Weights of a small mixture-of-experts language model, trained from scratch on English Wikipedia.
Size: 20 layers, width 384, vocabulary 8192, 91.6M parameters.
Experts: 48 experts in each of 20 layers, 4 picks a token, a shared expert of 256 neurons.
Training: a variant of Adam for the experts, 462M tokens.
Below are experts of layer 4 (counted from 0) of a mixture-of-experts language model. Rows are named router (the router's row for the expert) and show model dimensions 128-255. Each number is 200 + 20 x the weight over its row's rms, rounded and kept within 0 to 999.
After each expert's rows: "comes before" lists some tokens at least twice as common just after its tokens as in all text. This comes from a sample of Wikipedia text that the model never trained on. Tokens count by the router's weight.

# expert 22
router,237,212,193,197,200,216,214,183,198,202,187,228,224,220,202,152,192,217,224,187,222,218,225,202,196,165,184,185,201,190,205,194,184,200,196,190,220,174,181,193,219,230,207,203,188,209,228,219,224,243,206,213,141,198,175,189,210,210,189,201,192,193,176,233,219,204,203,206,208,189,188,215,195,202,205,185,211,188,205,173,203,195,180,189,195,217,219,183,181,173,197,196,217,181,210,180,235,232,186,213,225,165,144,189,179,202,199,217,196,204,208,172,214,173,182,240,198,192,246,137,186,204,185,221,227,196,184,197
comes before: ")", " |", "–", ":", "/", "}"

# expert 24
router,197,189,189,186,214,198,196,184,215,207,164,194,203,229,212,228,219,210,218,201,209,207,232,180,227,197,206,171,220,186,218,212,161,222,202,235,191,174,179,206,234,224,188,176,196,185,190,190,178,157,181,220,216,204,172,207,211,179,200,241,213,197,203,216,203,192,190,208,199,169,196,198,187,177,220,220,184,224,197,228,225,216,213,178,204,197,188,204,185,169,171,164,230,158,188,222,187,183,190,234,173,190,200,190,175,189,185,221,191,198,201,200,173,210,155,176,178,185,208,204,188,232,208,181,248,222,185,159
comes before: "\n", "  ", " 1", " 0", " —", " 3"

# expert 39
router,222,211,216,180,178,217,207,221,213,214,229,179,194,198,198,205,213,204,210,218,189,227,201,184,193,203,212,182,199,195,170,237,207,202,165,218,221,232,190,251,188,218,231,192,239,205,169,164,191,234,189,238,219,184,215,190,241,205,182,173,179,157,216,200,173,181,243,173,234,204,196,192,201,161,222,188,221,216,186,173,207,194,205,214,245,194,178,205,209,198,228,221,238,200,231,179,215,225,200,222,191,201,214,168,224,164,205,175,195,186,186,187,168,200,191,174,156,184,201,202,223,177,197,196,216,193,231,216
comes before: "-", "|", "19", "1", "2", "18"

# expert 14
router,160,203,207,192,179,208,203,161,202,208,212,220,204,210,209,212,154,182,177,211,220,203,199,240,179,225,209,239,193,228,154,185,220,176,195,195,188,160,256,201,228,201,192,196,211,180,160,211,219,227,231,172,197,171,201,188,201,196,217,210,180,216,225,158,179,218,194,200,216,199,199,203,178,193,199,232,208,186,189,184,213,185,172,210,164,186,197,207,220,232,171,182,236,163,191,178,176,219,180,206,227,166,177,210,206,185,213,221,190,192,186,186,184,172,185,247,212,227,212,244,237,175,212,216,215,214,187,229
comes before: "\n\n", " The", " He", " In", " It", " She"

# expert 1
router,192,193,219,239,186,146,212,164,187,221,225,182,200,186,193,236,214,170,200,188,196,186,183,200,218,217,207,228,195,194,172,176,229,205,213,214,191,213,196,221,222,170,203,227,212,213,215,197,184,175,189,180,221,176,197,185,229,230,201,197,186,222,218,192,222,181,183,191,163,218,212,200,167,197,210,242,174,206,215,196,205,187,186,206,183,217,183,200,211,244,188,201,222,158,206,192,177,207,204,227,184,197,220,210,203,205,202,219,198,179,234,191,165,187,216,192,199,213,209,229,206,230,206,195,191,171,201,181
comes before: "-", "|", "=", "\n\n", "The", " The"

# expert 42
router,169,180,206,183,208,230,204,188,206,175,181,231,229,187,206,197,229,201,210,210,184,236,205,200,202,194,211,211,198,228,204,171,223,180,186,137,181,204,161,183,143,186,192,214,194,233,202,207,217,211,183,200,206,219,197,190,206,190,189,167,190,171,188,159,198,198,223,216,225,212,190,203,215,200,223,210,222,201,202,199,172,227,184,204,211,193,221,207,185,206,223,196,163,200,209,244,217,189,195,176,216,155,226,212,192,192,189,196,206,181,204,187,206,207,220,237,178,180,204,196,193,209,228,226,223,249,214,218
comes before: " |", ";", "–", ".", "%", "  "

# expert 20
router,195,204,190,161,209,215,188,206,193,201,201,199,221,232,205,190,184,201,199,192,226,202,241,198,206,226,200,211,198,174,210,185,239,205,252,220,207,206,189,209,223,231,207,212,200,192,218,190,194,187,175,195,221,204,188,177,198,207,197,240,181,197,194,222,149,201,170,222,137,191,172,212,194,206,172,199,208,216,244,188,171,222,200,220,220,218,214,197,209,240,158,179,210,176,156,178,198,156,206,161,178,223,221,223,227,219,204,246,211,199,184,213,166,202,228,207,243,241,177,198,149,200,212,195,202,206,163,201
comes before: ",", ".", ")", "–", " and", " to"

# expert 44
router,169,194,223,172,204,205,187,216,225,210,181,226,203,221,227,190,208,234,200,176,214,201,211,171,196,216,209,155,205,171,216,226,217,202,181,199,198,184,159,216,234,182,214,201,187,187,192,194,230,206,196,263,208,193,202,188,180,196,179,237,178,191,193,219,225,193,185,204,202,210,205,186,216,187,195,180,194,198,203,197,209,229,229,196,218,178,221,221,168,196,208,169,189,183,200,185,211,228,232,182,207,202,192,226,200,176,199,182,200,182,170,185,209,221,202,179,213,210,215,168,175,223,195,234,198,198,177,187
comes before: " |", ".", ",", "%", "\n", ";"

# expert 26
router,209,192,185,180,235,201,198,237,204,203,183,186,233,163,217,206,214,187,206,236,202,191,211,165,207,216,193,176,226,173,227,182,165,207,184,218,188,194,176,193,189,210,206,192,190,173,196,169,173,191,183,249,153,181,181,178,174,211,212,222,200,199,181,208,223,197,209,183,208,167,169,181,192,168,211,182,199,211,200,212,188,237,169,194,182,177,225,207,194,158,220,179,197,203,217,205,212,213,223,177,176,176,202,196,181,197,192,222,215,184,188,196,233,196,187,186,195,174,234,219,226,185,179,208,183,224,186,211
comes before: "  ", "\n", "|", " 0", " 1", " 2"

# expert 19
router,201,209,202,204,214,195,186,168,223,217,213,219,178,195,210,250,215,194,204,172,197,212,166,233,202,209,203,169,193,154,205,208,162,194,200,179,177,160,210,233,195,206,205,223,207,182,173,234,201,180,226,221,198,191,224,198,200,182,183,201,189,194,198,229,225,181,163,205,189,168,225,200,209,199,238,177,205,202,187,217,243,209,212,198,172,177,199,218,222,214,184,197,185,169,232,222,187,225,191,236,167,208,183,211,178,200,199,174,195,196,195,193,223,174,203,177,215,216,169,207,231,218,189,215,217,186,207,226
comes before: " a", " the", " to", " in", " by", " an"

# expert 45
router,207,190,189,197,209,202,212,192,202,197,213,203,196,197,191,190,218,189,213,216,186,204,190,196,218,214,231,194,223,199,175,210,220,217,199,194,217,236,182,185,175,187,223,225,207,239,214,203,218,201,166,208,207,217,183,194,199,209,161,187,201,180,168,167,171,161,252,203,221,193,220,204,193,206,189,218,225,216,225,199,189,182,234,193,172,221,217,218,220,221,211,208,189,198,229,198,203,133,203,185,180,205,209,185,192,189,228,208,203,179,211,206,175,189,215,211,179,175,202,228,189,166,194,185,204,210,181,188
comes before: " |", ";", "–", ":", " Team", "%"

# expert 11
router,224,195,203,204,216,216,204,200,209,211,208,187,246,231,175,235,201,226,209,190,177,203,176,196,189,206,212,168,205,207,213,219,151,202,198,211,195,176,213,212,197,239,220,200,201,198,211,146,203,192,215,177,225,187,212,185,183,207,179,218,206,209,210,162,225,202,188,220,163,198,212,187,167,237,230,171,208,194,186,206,212,206,232,189,236,159,213,216,231,191,196,187,223,221,185,191,202,203,217,199,244,201,182,194,201,206,203,212,185,181,194,185,201,207,212,238,214,229,200,211,200,181,191,208,174,193,221,217
comes before: " the", " a", " his", " their", " this", " its"

# expert 5
router,195,203,205,240,192,199,204,185,183,215,219,186,179,168,208,236,203,176,216,225,193,214,192,192,230,212,200,193,199,202,145,193,237,210,188,203,161,211,197,217,223,190,207,204,208,217,189,178,166,183,204,205,260,201,179,212,209,235,206,169,210,192,229,197,206,201,218,177,156,240,220,222,173,190,202,246,190,206,203,207,228,188,220,214,181,211,189,193,190,216,220,221,201,168,191,164,177,200,203,234,199,207,210,167,210,185,200,216,203,196,198,196,208,185,231,184,188,178,227,256,172,209,193,210,201,177,221,181
comes before: "|", "-", "\n\n", " The", "The", "–"

# expert 25
router,180,191,208,173,201,210,205,233,187,202,188,216,195,191,214,197,209,177,207,207,186,185,202,200,223,234,203,237,192,210,224,169,196,233,171,150,206,213,167,210,160,189,206,231,191,233,219,198,192,238,169,186,178,197,221,217,206,199,218,183,208,180,147,194,203,210,198,213,218,200,175,211,232,185,196,251,198,202,190,152,175,202,174,206,217,210,218,215,183,198,226,217,192,220,184,208,208,172,161,173,215,172,202,180,210,203,198,176,199,187,205,199,244,231,189,191,210,193,220,199,212,238,194,222,206,233,234,202
comes before: " |", "°", "2", "0", ";", "1"

# expert 46
router,180,202,178,223,194,185,182,191,195,195,183,209,165,202,185,178,228,207,200,219,170,211,182,209,209,223,194,195,210,208,193,184,211,183,208,177,214,209,229,216,216,208,212,193,174,215,204,220,198,176,221,194,240,210,196,219,225,223,179,182,216,187,232,172,207,179,226,184,211,220,196,213,210,207,200,176,208,225,207,218,209,197,211,194,170,152,194,210,200,209,163,188,198,191,228,208,212,171,212,215,164,224,226,174,200,180,211,185,205,176,211,201,160,195,190,169,204,186,197,213,182,211,198,199,191,197,191,192
comes before: ",", " of", ".", " and", " (", " in"

# expert 27
router,218,196,213,214,202,155,204,231,187,220,182,182,174,158,219,219,201,186,197,234,217,205,245,190,220,242,185,177,179,208,192,221,198,243,186,224,187,211,189,206,211,203,184,195,181,189,213,206,187,205,209,172,200,223,235,210,217,205,214,203,191,205,227,169,192,172,213,180,198,186,171,219,187,182,218,218,187,218,179,194,191,177,236,185,192,185,170,219,160,200,190,203,227,217,225,195,204,165,214,243,188,202,188,189,198,180,208,207,205,233,209,198,227,216,176,172,225,201,235,216,211,197,182,192,210,201,171,222
comes before: "s", "=", "\n\n", "t", "Con", "N"

# expert 30
router,200,212,190,206,239,204,210,231,211,152,202,227,249,211,176,191,204,194,198,207,178,188,194,171,201,173,213,209,204,184,213,207,205,191,211,178,198,188,167,177,222,196,187,212,202,200,216,211,216,196,198,167,189,194,202,207,214,171,219,193,188,175,225,209,209,168,211,216,188,205,220,212,224,213,206,210,181,202,184,230,146,220,196,205,194,190,212,187,202,231,176,175,201,205,172,228,211,219,183,192,174,203,211,191,218,214,206,209,201,194,202,197,229,196,221,200,212,223,184,192,189,230,193,185,179,200,209,225
comes before: ",", " of", " and", " in", " States", "'"

# expert 43
router,206,199,200,220,200,217,196,222,203,207,239,202,200,239,228,211,205,202,205,200,185,177,204,193,188,163,198,207,199,213,195,173,188,183,231,184,183,172,159,219,191,185,215,202,253,183,164,168,204,222,196,210,212,213,223,206,209,190,201,234,185,191,206,217,197,225,184,215,164,207,195,182,192,175,181,186,193,229,206,208,208,221,197,204,209,197,171,193,245,191,176,182,187,189,197,236,200,179,247,203,186,197,168,173,203,210,196,203,202,203,165,204,219,242,202,196,220,190,166,199,176,178,206,154,180,191,181,195
comes before: " the", " a", " be", " to", " not", " been"

# expert 18
router,209,184,201,206,201,196,192,215,217,158,215,193,199,233,221,188,197,209,188,189,203,232,226,186,225,196,191,227,181,194,183,193,176,161,186,215,214,201,204,210,230,179,205,228,203,197,210,198,207,225,238,184,200,228,234,219,219,195,177,190,189,178,171,242,159,218,157,175,206,194,224,195,232,186,212,193,172,228,177,222,158,207,188,193,230,187,224,219,203,199,169,193,230,204,192,234,155,230,181,174,213,215,222,194,170,203,216,229,218,185,217,233,202,234,227,241,203,210,231,222,212,184,204,188,217,194,195,189
comes before: "=", "\n", "\n\n", "See", " he", "History"

# expert 38
router,234,209,167,172,196,186,187,190,215,218,220,177,224,230,196,188,209,168,208,174,192,202,248,194,196,187,211,230,219,207,196,215,219,186,202,214,199,183,182,181,247,229,204,184,232,179,182,212,176,222,228,214,225,174,171,196,206,228,178,234,191,221,179,215,221,208,173,220,226,179,200,200,201,188,207,190,203,209,207,203,209,203,207,162,216,204,211,203,242,237,179,168,235,181,169,197,164,190,219,227,186,215,220,192,206,194,222,227,197,202,155,183,207,188,220,225,215,231,194,202,210,231,202,201,225,173,204,194
comes before: " and", " which", " the", " but", " he", "000"

# expert 12
router,222,195,205,219,165,182,198,231,200,216,202,227,186,184,172,186,186,212,207,191,192,179,205,190,202,198,201,210,218,224,196,216,203,217,241,203,202,170,218,184,227,201,192,201,197,204,226,208,184,196,192,209,184,188,203,190,180,178,229,214,200,236,180,231,187,222,174,204,186,188,205,223,183,210,184,207,169,224,249,218,168,188,186,203,190,207,184,195,191,208,170,195,178,241,161,197,200,212,207,180,222,231,219,205,203,211,213,168,197,199,201,201,191,222,233,160,224,208,180,148,153,218,206,179,160,199,200,210
comes before: " of", "s", ".", " in", "ed", "ing"

# expert 31
router,231,205,158,236,226,165,197,197,197,209,164,210,235,199,156,183,150,177,201,203,217,219,193,175,194,198,214,240,175,199,191,224,217,179,213,198,215,192,242,186,178,229,221,190,204,208,249,222,186,192,171,191,177,189,157,209,214,209,178,196,206,181,176,194,233,186,225,159,200,190,230,191,166,209,224,181,194,153,181,204,202,197,186,204,206,215,186,203,173,193,219,216,200,204,187,194,209,210,179,173,184,179,175,209,214,230,231,181,211,201,208,190,220,192,193,198,199,196,224,153,177,190,194,203,178,203,189,163
comes before: ":", "\n", ")", "–", " =", " –"